From a checkpoint of a small mixture-of-experts model trained on Wikipedia: width 192, a variant of Adam for the experts.
Below are experts of layer 2 (counted from 0) of a mixture-of-experts language model. Rows are named router (the router's row for the expert), gate (a neuron's input weights, with its number), up (a neuron's input weights, with its number) and show model dimensions 0-191. Each number is 200 + 20 x the weight over its row's rms, rounded and kept within 0 to 999.
After each expert's rows: "mostly gets" lists some tokens that are sent to it at least half of the time. This comes from a sample of Wikipedia text that the model never trained on.

# expert 24
router,214,212,209,234,199,244,209,180,201,184,181,228,200,209,214,219,191,197,244,219,191,201,194,235,220,201,191,197,179,177,211,216,204,226,224,191,224,211,157,173,186,206,220,212,211,236,202,195,244,207,189,176,173,243,200,195,183,223,163,182,183,224,221,203,185,189,188,203,202,189,188,245,208,166,195,164,179,198,183,223,192,192,215,200,222,186,196,233,167,223,164,187,199,230,183,171,217,189,188,188,217,217,221,193,207,211,222,176,247,171,195,194,187,178,179,199,208,215,207,209,186,211,183,192,186,209,183,179,203,186,181,183,179,201,206,204,213,199,217,156,196,240,202,239,211,173,195,208,224,181,175,197,163,223,217,191,216,206,201,184,225,193,164,199,195,245,219,212,221,217,190,183,208,191,198,182,226,217,217,252,210,201,215,221,191,232,215,183,208,170,184,206
gate0,211,198,226,189,179,214,177,184,212,198,214,194,165,193,205,217,209,168,197,177,181,215,170,199,200,227,200,213,234,193,184,205,204,227,217,226,214,182,200,189,217,198,212,189,172,201,229,175,210,237,173,221,182,199,209,239,185,194,231,166,213,230,193,212,189,184,175,192,228,194,208,209,233,196,182,218,163,197,166,181,217,229,182,195,198,200,239,172,207,207,177,243,238,192,179,223,205,202,231,202,224,186,211,193,185,230,182,180,228,204,190,184,204,169,181,188,213,226,193,205,192,226,164,218,172,197,187,154,198,203,202,201,182,223,192,180,186,200,160,182,193,227,238,193,216,208,216,149,188,219,191,179,189,216,217,222,182,182,196,190,200,208,172,249,264,200,226,187,200,192,153,189,218,202,174,204,199,218,199,211,220,187,204,193,190,211,189,192,202,198,224,210
up0,223,179,210,187,187,168,212,214,207,180,209,197,223,230,205,164,210,213,210,179,176,169,222,190,188,167,203,204,183,177,211,149,197,150,193,226,183,204,203,228,176,198,169,214,216,192,179,213,188,189,204,188,210,205,178,181,214,191,201,216,201,218,197,156,205,191,244,200,190,220,165,188,173,241,197,181,235,229,239,215,216,184,215,213,188,198,205,208,206,196,209,195,211,188,191,206,217,176,172,164,197,212,209,183,210,194,218,203,199,193,210,217,214,182,225,197,215,158,206,220,252,173,210,194,223,211,202,206,195,221,263,238,188,192,203,207,203,201,221,223,187,205,193,179,148,204,202,212,231,216,212,223,229,185,150,182,190,212,218,183,172,237,204,182,190,201,199,211,186,198,206,176,199,216,241,200,218,209,221,211,169,203,192,209,221,209,179,211,215,185,222,172
mostly gets: "- Born:", "- Born: ", "- • Total: ", " include", "| T", "- Kingdom: Animalia"

# expert 17
router,209,179,192,198,191,223,202,192,188,203,203,213,161,214,202,232,229,219,231,212,192,218,227,176,204,234,187,221,168,180,218,190,172,216,184,229,165,212,217,228,176,213,165,193,224,189,155,218,205,227,213,214,166,202,199,188,216,209,194,187,185,203,205,186,254,219,203,167,202,186,209,212,209,191,193,185,197,181,210,201,235,215,221,175,189,200,175,211,182,159,162,219,214,197,174,200,228,177,204,204,202,204,212,187,217,231,218,184,234,200,188,186,211,168,212,187,226,200,185,189,182,207,158,222,212,240,226,163,215,181,190,184,200,198,207,207,214,191,202,187,220,204,213,166,178,161,198,188,184,190,167,183,171,185,198,233,231,190,193,202,202,229,193,171,220,186,239,229,206,205,181,172,203,191,211,181,202,236,199,231,200,246,194,182,224,215,192,185,213,227,181,210
gate2,187,196,204,209,207,199,202,192,191,153,216,171,200,206,171,207,214,164,204,191,198,204,204,196,235,218,201,205,211,202,180,192,195,161,231,234,173,178,203,230,197,197,200,223,259,184,183,191,202,155,241,198,209,228,198,186,166,185,184,207,226,193,166,220,190,209,219,203,177,225,221,186,198,218,210,198,231,213,187,189,183,179,225,192,162,206,200,180,221,179,173,229,238,191,196,195,174,208,217,196,221,206,204,185,241,182,218,233,205,214,210,233,214,190,233,208,180,224,199,225,235,183,180,209,180,206,207,191,202,201,193,241,206,189,218,165,213,218,205,181,234,236,197,202,216,195,177,169,192,168,203,167,237,197,188,219,211,179,253,180,229,197,200,195,199,230,189,188,217,201,203,210,231,208,188,211,203,217,219,185,181,183,245,212,183,199,206,196,212,202,213,170
up2,201,210,205,186,185,217,180,190,200,171,175,181,223,212,181,199,191,177,211,176,225,212,187,188,197,198,192,259,200,206,218,197,200,208,200,220,186,187,229,196,210,215,200,218,194,197,216,165,205,200,212,207,194,181,244,213,200,150,174,201,174,184,208,213,210,158,200,184,230,237,203,238,203,217,199,195,224,212,201,233,214,156,157,234,190,197,208,193,183,217,188,191,211,137,189,259,192,204,221,201,214,193,196,201,161,206,227,171,187,195,183,171,186,182,222,227,196,220,225,185,198,176,206,218,201,218,167,226,200,227,214,199,197,207,200,200,193,186,253,235,226,207,216,175,187,185,164,202,173,212,198,199,200,189,196,191,239,223,191,187,163,202,195,196,183,216,208,189,175,183,218,216,186,171,193,191,219,153,206,216,213,194,181,197,199,187,210,195,194,224,167,212
mostly gets: "1", "2", "9", "aph", "roph", "rap"

# expert 8
router,233,219,197,177,183,197,165,223,221,235,190,238,239,205,227,210,183,217,207,207,180,195,225,216,169,184,220,207,175,197,201,199,212,176,161,195,194,180,189,185,210,168,183,222,176,220,157,196,228,251,222,222,191,197,201,183,188,194,191,171,179,210,223,194,188,208,210,172,197,201,193,214,210,171,212,189,192,213,171,182,218,189,178,198,204,202,205,190,182,235,180,179,211,214,176,198,228,208,183,165,196,233,208,223,203,215,218,177,240,145,207,180,180,210,193,204,199,178,186,188,198,191,198,190,229,203,201,169,144,212,217,195,203,220,208,195,217,182,227,185,206,221,195,201,206,185,185,200,200,195,175,225,183,205,201,169,207,186,199,176,203,184,196,205,164,217,224,233,234,200,191,176,198,206,217,195,177,204,154,199,182,223,241,206,211,175,208,205,166,152,168,211
gate0,210,184,242,183,194,183,173,218,231,215,188,200,193,214,211,211,195,199,194,131,200,214,159,169,213,213,233,205,238,171,203,209,203,201,197,225,209,202,192,193,222,206,202,198,176,180,195,189,167,208,204,238,197,231,181,215,215,205,218,199,226,224,214,224,196,205,217,207,215,165,188,198,184,220,173,181,176,219,181,190,212,196,191,213,192,181,219,156,229,194,188,231,234,181,161,214,168,196,194,194,178,185,185,188,184,222,203,185,225,186,207,201,196,143,188,195,239,209,186,162,207,226,180,196,189,210,193,161,205,192,254,240,193,215,191,180,200,218,185,209,228,220,208,194,221,229,220,151,184,189,203,195,221,193,159,196,213,185,208,206,180,214,190,236,232,219,217,203,198,182,193,211,222,186,191,212,187,196,169,207,224,182,211,187,211,195,185,216,204,188,177,186
up0,234,182,215,191,211,170,209,236,195,145,219,197,200,202,171,197,220,198,213,212,215,192,204,201,194,201,195,227,185,186,214,145,203,197,191,195,184,186,196,200,184,199,177,180,249,181,210,189,157,206,151,185,213,190,198,181,203,177,203,193,195,199,185,195,217,210,180,213,186,227,193,186,191,224,188,215,239,208,195,195,211,225,179,192,190,212,207,218,203,207,218,185,199,181,242,247,178,198,213,188,224,187,237,170,199,213,181,196,220,189,212,209,191,164,234,214,190,160,178,223,252,200,210,214,181,219,232,176,204,217,216,204,161,209,212,200,208,209,208,203,189,182,195,197,130,223,240,210,213,195,193,219,196,202,209,222,158,182,209,203,213,221,187,186,185,188,213,174,207,192,199,197,191,192,233,220,198,185,250,197,154,197,203,216,192,223,172,207,207,211,219,193
mostly gets: "°N ", "andidate | Votes |", "|", "|  |", "- Coordinates: ", "- • Total: "

# expert 2
router,216,182,200,203,195,170,177,216,202,222,242,235,199,199,190,224,201,207,177,202,212,216,208,197,208,198,220,214,188,210,226,180,179,195,177,205,186,199,189,189,206,221,179,229,193,187,197,205,199,232,207,203,217,225,209,186,230,209,223,200,162,209,195,164,237,243,165,181,195,159,199,197,203,203,174,209,196,173,158,216,230,219,209,198,198,213,169,190,209,195,158,183,213,195,193,168,170,188,199,217,234,219,206,219,193,221,179,187,223,172,195,199,168,159,223,211,235,225,205,188,220,206,169,203,248,233,235,166,191,177,196,203,178,172,196,194,190,191,184,200,203,177,193,202,198,189,220,156,178,209,183,202,200,163,225,189,205,215,205,154,222,231,203,188,200,188,231,203,204,202,185,181,227,223,202,212,175,225,192,183,223,229,211,191,196,165,180,194,231,233,187,183
gate1,201,223,168,211,184,176,199,171,194,210,204,197,185,210,193,208,205,208,196,191,218,192,204,194,199,207,197,212,218,190,227,191,219,202,214,176,177,210,185,208,173,215,196,171,226,218,199,205,206,212,191,190,198,161,197,216,169,224,196,134,214,194,220,155,227,223,179,194,179,211,223,201,223,182,196,208,232,213,201,200,180,234,194,183,169,200,211,255,172,229,228,227,215,223,211,185,201,200,200,176,191,183,226,211,198,200,184,180,178,210,203,203,203,218,190,220,219,155,198,220,206,203,205,226,197,223,201,209,220,209,197,188,178,241,218,210,210,213,213,212,163,198,214,161,219,227,191,216,189,208,183,223,164,273,203,184,228,198,150,218,209,200,184,196,185,221,211,200,232,241,186,204,192,223,252,189,205,208,175,207,222,204,184,202,215,217,178,162,190,176,201,213
up1,149,194,216,199,170,168,204,205,174,184,168,187,224,203,194,192,212,192,202,185,242,154,227,230,182,203,170,210,171,213,205,182,195,246,223,214,198,192,170,160,162,213,192,187,193,211,209,187,176,187,193,193,199,215,232,227,174,178,183,204,241,166,215,193,180,198,211,206,200,204,212,179,139,207,191,171,184,204,191,199,195,200,190,187,251,196,208,214,192,190,201,218,207,193,192,189,203,175,231,204,200,207,218,189,200,208,209,173,234,180,204,205,224,206,209,201,208,177,205,235,187,222,172,209,201,205,165,178,199,212,191,218,224,185,178,171,198,194,225,193,207,224,216,186,211,231,204,165,193,198,214,215,232,199,211,187,193,221,162,212,214,252,193,209,191,213,201,159,196,210,225,196,192,181,174,221,219,211,228,200,215,210,224,194,231,198,211,217,213,208,251,223
mostly gets: " is", " was", " were", " his", " he", " her"

# expert 80
router,220,195,208,209,211,188,184,194,200,224,226,235,177,173,209,249,186,225,196,205,204,237,221,202,199,186,231,193,185,189,210,190,168,191,173,226,207,191,201,188,204,238,185,224,183,195,194,200,215,227,202,209,193,221,206,174,222,218,184,178,179,214,211,192,247,230,193,175,191,189,181,200,212,187,168,202,208,171,139,207,238,206,223,204,194,198,149,203,224,166,140,179,222,210,197,196,193,185,205,219,224,199,209,234,199,221,165,198,193,171,220,219,183,169,217,199,207,198,171,180,201,198,198,191,229,227,225,169,186,206,191,198,173,192,203,172,207,215,205,171,199,181,191,194,195,205,239,159,188,210,186,196,212,163,231,203,198,191,195,161,215,225,183,211,217,191,231,209,194,195,179,185,225,198,230,207,176,209,193,221,208,233,186,187,195,181,165,215,197,218,184,194
gate0,254,197,231,192,204,202,207,214,220,191,208,198,206,234,210,219,190,181,182,164,197,225,173,212,184,237,214,210,230,179,196,172,205,191,201,217,198,163,183,197,223,201,203,205,207,217,211,196,188,215,197,242,200,215,212,215,212,216,233,172,221,204,211,223,179,201,230,192,190,196,222,190,202,208,173,190,163,219,195,169,218,218,173,217,215,220,215,185,221,185,172,225,227,178,167,219,187,195,196,203,216,212,176,161,169,214,191,235,246,197,190,216,204,157,203,207,225,193,179,191,196,221,186,225,200,227,171,165,189,203,212,224,160,188,180,162,188,207,208,197,206,230,196,185,216,191,202,149,209,175,200,197,208,178,189,202,223,158,163,205,192,191,209,250,233,227,211,207,186,182,191,193,211,188,182,180,210,208,164,218,185,185,189,187,207,183,204,230,224,171,195,203
up0,210,221,228,180,199,191,198,223,176,152,205,162,189,203,245,203,214,228,226,177,159,196,189,241,158,196,208,224,168,179,191,151,223,218,164,170,204,162,205,232,179,209,223,183,247,196,205,193,208,220,170,185,197,184,192,188,179,188,178,175,207,229,204,191,208,179,181,215,225,215,193,201,202,225,178,217,206,209,205,160,222,212,215,218,208,211,235,201,194,209,226,192,209,195,178,232,215,149,207,198,178,184,216,183,206,198,196,168,227,203,216,196,195,180,231,193,204,172,159,215,206,221,199,206,213,202,197,180,178,195,219,201,193,217,203,206,205,183,201,201,165,182,228,184,171,205,204,189,230,161,204,182,184,206,165,210,203,208,237,206,196,230,195,191,218,201,212,197,207,202,179,181,186,226,205,196,195,181,228,210,178,188,210,187,180,234,198,172,195,216,222,231
mostly gets: "%", " to", "s to", ", to", " and f", "022"

# expert 72
router,213,247,205,160,175,197,200,213,198,202,198,195,203,149,168,213,191,202,227,171,191,192,196,230,176,167,188,191,194,203,229,218,214,221,217,219,216,211,219,203,203,176,206,181,200,187,219,175,214,219,212,161,181,154,190,213,215,203,231,212,190,192,191,205,217,202,194,151,160,217,200,178,220,252,211,188,200,207,210,194,195,220,183,175,195,167,215,207,202,216,200,177,241,211,210,197,192,179,201,167,199,207,232,182,222,195,205,176,203,189,225,146,202,201,197,215,202,172,187,228,204,180,198,191,200,181,214,202,217,188,219,161,176,231,239,208,205,206,187,185,175,235,225,212,194,188,195,176,174,197,172,223,221,215,179,201,220,171,164,180,170,203,209,201,188,194,238,236,199,219,153,211,190,184,209,188,225,200,184,214,173,203,165,188,212,207,199,195,206,180,188,188
gate0,211,179,239,185,215,181,195,209,201,224,216,183,219,240,204,210,229,196,184,173,167,194,152,188,228,217,250,196,261,236,214,219,210,180,195,219,208,180,177,191,200,192,198,180,203,175,221,187,193,194,194,263,173,206,204,193,198,204,219,202,181,210,218,209,195,209,235,194,206,181,224,200,216,210,194,211,199,220,174,178,209,192,166,233,190,206,232,212,184,203,186,220,247,175,186,236,180,195,240,191,208,202,183,216,177,202,196,189,218,189,172,209,227,179,178,198,207,191,203,202,209,228,195,201,188,203,172,176,195,191,246,198,212,235,210,163,205,226,188,227,198,205,183,148,174,215,176,180,171,209,209,184,227,173,221,200,181,175,166,221,177,203,204,228,224,220,208,175,206,191,198,209,201,179,210,184,206,197,174,197,189,190,216,186,209,201,210,214,208,183,207,223
up0,224,191,199,179,181,202,200,197,208,121,225,169,207,189,210,200,219,212,207,210,223,210,217,206,182,210,200,219,176,167,217,134,190,177,175,200,167,183,224,237,185,184,195,213,250,199,203,204,192,220,191,176,198,220,183,184,182,186,200,181,222,218,195,161,219,173,186,215,227,221,197,193,162,212,195,195,206,234,224,189,219,205,192,216,215,205,198,206,200,194,211,208,227,194,182,263,200,177,206,182,196,225,232,169,196,208,209,215,215,208,214,202,195,170,236,191,211,164,178,207,232,178,206,197,190,208,234,192,192,210,188,216,169,198,218,188,188,187,202,185,180,183,190,193,169,208,241,191,211,164,194,215,194,211,166,188,208,199,227,191,217,218,172,200,220,169,218,221,166,192,194,187,205,209,182,205,210,169,226,210,188,195,198,188,206,211,157,168,197,208,221,194
mostly gets: "| ", "\n\n", "= ", "The ", "\n", "- Website: www."

# expert 92
router,187,226,235,212,205,228,204,185,212,228,233,252,208,210,190,207,190,245,217,193,229,202,222,159,204,203,193,218,205,201,217,195,199,187,206,202,212,214,153,160,183,192,195,197,165,226,187,204,196,214,220,169,216,234,219,208,219,197,190,196,189,227,208,162,195,202,177,177,194,153,172,202,230,194,195,245,193,183,206,217,176,203,178,148,183,178,180,224,220,193,168,163,188,192,196,177,194,190,187,185,200,269,204,210,184,216,178,213,216,178,211,200,228,197,198,203,190,188,189,191,205,189,171,180,201,218,217,174,176,209,183,192,169,225,208,219,205,193,226,187,213,221,199,201,205,200,210,204,215,194,180,192,186,231,225,205,191,177,223,171,182,183,180,194,159,223,218,227,226,206,170,193,171,206,240,194,166,220,192,201,187,205,197,198,221,201,198,196,195,194,179,228
gate0,227,184,250,199,194,197,188,186,178,217,208,195,196,221,196,201,202,160,175,151,192,198,160,190,194,195,199,201,247,196,175,225,217,195,202,213,220,195,172,183,196,209,199,196,180,194,215,192,201,199,169,217,188,206,208,247,197,184,238,196,212,195,248,211,201,210,247,191,229,176,218,195,201,228,180,178,172,210,187,207,194,215,171,207,181,203,212,207,193,173,190,224,225,192,182,208,195,189,208,192,228,208,175,170,184,221,202,175,244,205,190,186,188,160,167,190,210,208,170,200,187,218,178,214,201,188,196,197,211,204,243,220,201,223,182,169,162,215,182,227,204,200,187,172,190,196,204,184,179,203,219,170,218,210,221,251,190,175,203,211,183,239,215,226,207,218,206,159,210,176,205,167,211,196,197,208,197,208,199,216,202,182,210,208,190,234,210,243,247,179,212,210
up0,216,201,228,210,203,202,200,227,178,170,230,202,214,198,174,196,215,199,208,199,189,196,210,198,161,204,211,224,182,190,168,160,212,205,143,196,180,173,218,205,176,167,213,203,228,226,224,199,184,172,174,189,215,183,199,227,188,208,198,196,209,231,209,178,201,182,190,221,205,218,168,201,210,215,183,209,221,224,221,198,203,216,191,235,225,225,182,216,186,215,226,194,226,215,184,257,211,193,220,170,197,191,230,207,191,214,221,196,206,182,190,200,217,179,200,199,201,156,194,205,248,178,188,192,185,196,234,224,205,223,206,226,191,213,225,191,175,206,215,150,155,199,164,219,170,180,240,193,231,174,221,229,178,211,170,213,185,179,198,186,209,204,190,207,204,175,202,199,213,182,197,189,223,206,231,204,206,181,235,179,161,188,208,209,188,224,170,203,185,230,204,185
mostly gets: "| Party", "- Coordinates: ", "andidate | Votes |", "- Born:", "- Born: ", "Scientific classification"

# expert 7
router,215,193,209,213,222,175,175,195,211,222,237,238,207,196,202,214,171,219,220,212,201,257,207,169,207,196,203,212,195,209,213,180,215,193,194,223,214,198,219,199,231,203,170,235,210,170,199,178,149,234,214,203,196,221,220,204,196,190,201,201,169,249,197,162,224,199,171,160,186,177,194,193,226,208,201,189,182,188,161,218,220,224,182,211,193,213,175,188,223,176,156,193,198,210,217,181,165,158,205,205,210,201,210,213,191,238,192,198,226,184,212,186,193,200,194,204,184,190,211,207,228,216,180,207,238,216,240,192,201,212,194,237,148,212,163,198,219,213,206,229,208,196,193,180,214,186,224,160,192,204,175,175,210,176,222,193,228,193,207,166,191,235,193,211,201,198,222,209,206,181,176,178,209,219,224,213,176,235,198,206,207,210,196,216,199,182,180,193,214,211,184,186
gate0,211,207,258,184,174,204,182,210,209,213,188,202,202,236,220,220,192,190,201,163,171,205,182,177,206,188,222,190,238,179,188,176,187,185,229,217,211,200,174,195,207,201,193,187,183,191,255,184,190,240,195,239,193,204,190,199,183,226,211,184,225,183,224,194,199,209,241,196,208,181,196,221,203,221,216,212,162,208,199,182,199,207,172,216,204,199,216,211,191,217,196,215,227,190,187,211,205,195,217,173,199,220,161,191,176,244,210,202,260,201,223,190,211,167,190,197,190,207,184,191,213,220,144,197,226,222,181,156,202,203,249,204,165,224,185,193,180,220,195,214,194,215,181,164,211,234,209,200,206,208,202,202,211,191,191,203,185,175,170,224,195,209,182,229,206,221,209,168,211,191,184,171,208,198,203,184,233,243,201,203,181,172,205,211,217,191,190,193,244,192,191,217
up0,225,203,227,182,158,183,185,230,200,173,207,203,208,180,220,185,180,206,215,204,168,173,250,205,166,186,210,226,190,173,204,149,229,191,178,197,187,185,208,203,168,189,202,201,242,219,204,205,187,195,189,186,229,189,207,206,172,213,224,191,192,239,211,183,233,195,209,215,174,227,177,193,211,222,165,216,206,251,227,179,209,223,171,225,216,201,219,238,209,211,243,197,218,216,186,219,231,156,208,172,175,225,208,176,198,224,225,223,209,218,179,212,180,187,204,200,200,138,169,219,215,217,204,190,195,198,213,201,220,202,200,239,203,203,215,225,195,209,210,181,170,188,223,185,176,199,237,216,199,184,188,210,196,212,164,196,186,187,197,185,195,222,227,195,200,162,214,195,194,205,183,215,198,181,215,207,186,183,215,192,188,196,184,178,196,212,167,193,212,195,220,209
mostly gets: " A", " her", "°N ", " As", " |  |  |  |", " Her"

# expert 20
router,218,176,199,211,202,192,182,217,191,227,245,227,188,206,204,228,200,223,164,207,213,210,218,183,214,202,215,209,185,200,231,187,188,192,178,205,183,193,194,181,214,220,182,231,191,190,199,212,201,226,199,194,217,227,222,181,233,206,215,205,150,203,207,171,243,241,166,180,189,160,199,200,215,206,174,211,203,182,160,232,230,218,213,190,204,213,179,187,206,209,164,179,204,185,194,174,175,195,209,212,226,222,215,221,193,221,180,183,224,157,190,197,173,162,213,220,228,205,208,199,197,199,172,201,247,242,252,174,185,175,192,198,174,173,197,198,195,198,195,213,206,171,192,205,194,193,227,150,208,218,176,197,199,162,226,196,209,200,210,160,215,230,189,193,214,180,229,201,193,182,185,184,232,218,203,210,174,212,196,192,217,221,206,192,194,173,179,198,218,221,185,185
gate0,228,202,253,173,191,199,193,225,206,201,200,180,175,233,200,220,200,177,196,164,191,190,184,181,245,211,206,205,239,198,190,209,193,208,232,227,217,206,182,183,213,215,191,184,196,209,225,199,160,230,215,248,230,206,226,207,179,174,219,171,209,203,227,219,155,219,211,192,211,174,218,198,215,228,187,194,171,224,178,198,186,178,172,219,178,196,216,186,200,209,180,202,232,215,198,234,181,176,225,191,238,212,169,196,186,205,163,184,225,183,204,168,205,174,184,212,230,185,184,189,191,241,174,203,193,193,178,155,178,200,247,193,192,204,183,166,188,186,193,225,200,211,176,180,235,203,212,175,190,204,190,203,214,187,207,214,209,210,177,218,192,209,210,236,205,225,200,173,182,199,170,232,224,205,211,216,215,221,185,213,177,179,208,210,185,204,183,193,228,194,210,210
up0,224,203,204,203,187,192,218,221,159,167,209,166,216,216,210,207,205,217,204,217,205,185,241,193,190,209,190,211,201,192,201,162,212,193,146,205,207,190,211,214,154,190,213,219,240,200,180,189,213,263,182,188,216,189,183,207,188,200,213,138,205,225,208,182,212,197,190,208,247,222,244,196,191,220,176,192,208,251,211,172,219,202,196,214,208,190,197,227,208,195,228,201,221,196,192,248,212,204,194,176,198,199,242,184,183,232,203,201,229,206,206,227,205,233,231,192,216,154,182,206,203,186,227,179,214,216,218,218,216,229,232,231,198,216,214,181,179,235,195,191,171,214,224,193,198,203,216,191,236,170,170,201,180,190,161,189,174,202,211,194,218,220,228,195,184,190,208,204,215,202,208,196,200,203,198,206,194,202,223,212,217,214,205,194,188,190,190,181,227,208,188,200
mostly gets: " Trust", " Command", " comm", " council", " UK", " Time"

# expert 59
router,213,231,195,169,175,187,232,217,221,185,163,178,208,184,205,186,198,208,230,190,194,192,189,227,161,192,190,215,221,194,212,208,215,208,206,230,183,202,244,239,210,228,191,194,199,180,198,171,177,209,200,182,179,177,189,208,214,189,221,175,185,199,204,187,229,167,196,168,191,226,159,186,208,249,212,185,217,208,189,195,181,212,210,186,189,182,206,212,204,170,218,185,254,187,187,217,220,179,199,174,177,208,221,179,212,152,196,176,206,192,209,173,195,189,209,211,190,187,199,208,201,218,211,203,187,185,204,199,191,202,183,164,180,198,258,214,219,206,202,156,177,226,210,207,204,191,184,209,225,173,200,208,167,203,195,211,217,192,191,180,181,191,192,213,188,208,244,213,209,198,161,211,154,216,224,159,218,199,194,234,180,202,172,185,212,241,226,178,188,165,193,208
gate0,218,166,221,201,209,194,178,207,225,208,206,187,228,275,206,191,233,197,179,173,179,204,140,186,213,224,236,200,221,202,177,209,204,206,205,226,211,182,196,202,213,197,202,197,185,174,214,172,170,192,199,269,226,213,194,186,199,201,210,167,200,204,204,215,202,207,237,191,229,197,210,197,166,214,186,184,217,196,178,195,211,212,194,236,190,203,204,197,195,196,183,216,266,190,151,255,195,209,218,165,215,207,185,200,193,198,177,223,223,197,191,208,220,184,194,190,203,200,200,199,215,203,193,231,190,198,164,188,193,210,219,209,211,214,205,146,186,232,192,217,220,208,188,151,174,211,164,174,190,207,221,180,220,169,202,208,184,186,161,202,178,194,197,215,226,201,202,180,202,182,198,200,215,211,197,188,198,179,187,197,196,191,191,186,214,200,184,218,213,210,223,197
up0,232,168,174,152,185,206,202,190,208,153,245,197,236,206,199,213,231,207,207,192,189,170,192,210,181,200,204,210,169,162,221,165,191,165,174,178,166,165,205,233,186,191,191,216,234,216,222,205,193,212,204,201,179,203,169,171,200,202,198,163,204,206,194,144,222,182,160,207,228,214,199,208,157,214,183,187,196,228,217,193,212,197,190,224,219,215,185,232,193,199,228,196,243,222,190,234,228,195,191,189,184,205,216,190,212,194,220,219,206,194,199,202,206,182,201,190,213,173,178,214,216,179,222,201,218,212,228,194,192,220,202,201,179,206,237,196,203,205,194,192,168,202,179,189,169,216,222,203,214,172,185,204,185,209,167,189,210,215,205,196,205,206,178,191,203,149,221,208,165,188,196,188,207,206,222,177,231,183,223,201,174,191,184,194,225,233,174,208,203,200,227,182
mostly gets: "\n", " them.", "ity.", "ly.", "ions.", "ors."

# expert 43
router,229,193,202,206,201,173,175,195,197,235,230,240,184,191,228,193,197,180,202,218,193,225,220,197,225,174,220,216,181,206,218,236,206,189,198,194,190,210,202,174,216,183,173,212,171,183,175,235,181,203,217,179,205,217,222,177,234,172,189,193,176,179,201,199,223,219,185,167,216,180,218,186,222,197,192,192,160,194,163,188,229,201,195,206,192,197,218,192,203,191,157,192,191,201,186,215,190,187,157,166,196,216,201,220,196,212,182,203,235,179,196,193,188,173,184,205,224,220,201,202,193,222,170,210,219,201,240,188,198,219,204,203,176,219,199,198,201,211,173,202,181,208,207,196,167,182,235,164,159,222,187,211,208,169,234,213,213,173,200,173,195,261,211,211,220,193,247,214,199,148,166,186,226,200,227,186,186,195,218,207,182,197,173,186,223,179,215,176,210,211,184,190
gate11,197,201,216,185,220,221,176,202,201,189,196,204,197,223,211,208,199,209,235,206,181,197,185,214,208,198,181,230,191,191,178,206,217,172,191,191,158,222,174,210,197,207,184,207,206,229,200,194,168,207,231,172,165,188,226,234,200,217,209,163,205,206,197,198,260,195,219,179,188,209,195,199,258,176,209,232,173,210,247,200,184,210,202,213,195,195,205,227,176,177,210,195,180,188,191,224,215,190,153,184,205,214,202,227,209,239,187,211,210,200,214,198,197,173,196,203,182,188,234,217,247,211,188,232,168,181,187,193,205,207,213,198,222,178,191,224,200,204,246,207,182,215,259,188,199,218,198,211,217,200,215,204,233,216,199,211,200,186,159,205,185,219,191,191,189,202,213,190,225,215,188,194,173,224,208,193,205,226,240,198,210,191,226,210,251,208,236,190,199,164,191,238
up11,212,202,197,245,189,203,196,204,206,228,181,235,162,221,207,192,191,204,192,183,211,194,191,217,214,220,192,203,161,219,170,235,212,223,181,216,219,228,192,192,243,202,204,226,178,233,179,169,201,181,186,197,159,200,193,183,215,188,191,184,155,226,201,205,214,183,209,203,215,189,203,215,188,169,192,181,205,174,221,201,216,197,199,188,190,184,196,196,204,238,193,187,194,214,205,218,171,212,216,218,209,174,218,189,213,196,215,180,243,177,160,199,232,211,221,184,238,238,202,222,190,212,191,190,199,230,190,197,184,193,225,201,190,226,192,238,215,220,196,199,240,188,193,250,201,172,185,201,220,197,187,196,147,192,217,154,199,236,193,200,179,213,217,170,174,185,198,197,146,200,191,201,169,211,228,185,193,203,214,166,211,234,215,190,225,202,178,209,197,210,185,181
mostly gets: "°N ", " After", " had a", "| No.", "After", " because"

# expert 6
router,196,225,199,199,187,183,202,194,239,212,217,191,195,165,198,183,201,211,227,224,227,201,235,194,192,183,211,200,206,212,238,170,179,198,211,216,172,192,235,258,198,218,218,202,211,155,188,200,193,234,194,193,184,235,205,189,188,203,207,160,191,189,199,169,211,214,181,172,201,202,195,180,183,225,174,199,237,210,174,213,203,214,211,181,204,188,193,192,224,188,183,197,239,213,221,193,198,182,195,190,205,175,230,186,232,178,201,189,244,177,186,167,204,157,230,204,219,199,200,217,171,219,201,200,236,240,231,169,202,209,191,166,178,204,217,209,226,182,194,161,201,223,169,228,177,172,217,183,209,189,173,190,190,205,191,209,212,188,207,194,202,225,187,209,215,154,231,223,190,190,173,173,189,209,224,202,191,183,238,223,224,225,215,194,183,213,195,214,192,213,201,167
gate0,222,159,245,193,196,186,178,190,236,190,210,184,180,270,207,190,214,192,181,166,199,203,163,192,216,197,238,211,223,196,182,237,192,190,217,219,202,177,201,220,208,190,213,191,218,180,221,184,172,249,182,226,188,190,192,192,202,187,237,191,201,203,209,221,207,203,204,186,200,195,211,195,212,218,181,175,190,213,161,176,200,208,185,246,189,198,208,200,213,190,196,204,223,198,189,259,227,204,196,170,204,170,189,204,169,208,195,192,205,198,228,215,190,165,200,194,193,178,202,201,187,228,202,223,192,198,164,186,168,212,204,209,193,206,202,138,198,205,188,239,218,205,182,154,236,198,220,169,206,203,200,192,217,162,203,208,237,242,179,204,202,195,205,243,186,192,202,176,173,183,205,216,208,178,206,190,218,188,177,205,208,193,216,191,196,205,208,215,212,226,230,200
up0,219,186,212,179,177,216,222,199,206,148,207,199,197,212,210,197,243,199,186,210,216,181,193,206,168,217,205,227,170,184,224,149,196,190,185,175,185,171,217,252,167,187,214,219,228,227,219,202,200,210,182,191,185,185,192,201,178,202,204,168,182,206,193,159,221,197,189,212,204,224,216,218,188,213,177,206,198,239,221,182,205,242,214,212,241,216,214,201,198,199,242,196,227,206,215,222,214,194,205,200,201,179,254,186,203,198,233,220,206,202,195,223,204,188,220,193,206,176,180,200,234,195,233,203,212,214,209,171,192,246,177,220,187,221,204,186,211,186,197,188,155,194,213,183,176,212,234,202,220,176,204,211,202,212,194,188,224,248,198,207,192,210,181,205,182,189,215,201,179,220,192,158,174,207,164,213,216,195,238,200,162,212,190,168,196,220,196,177,203,201,202,215
mostly gets: " display", " meant", " ", "’", "”", "ted"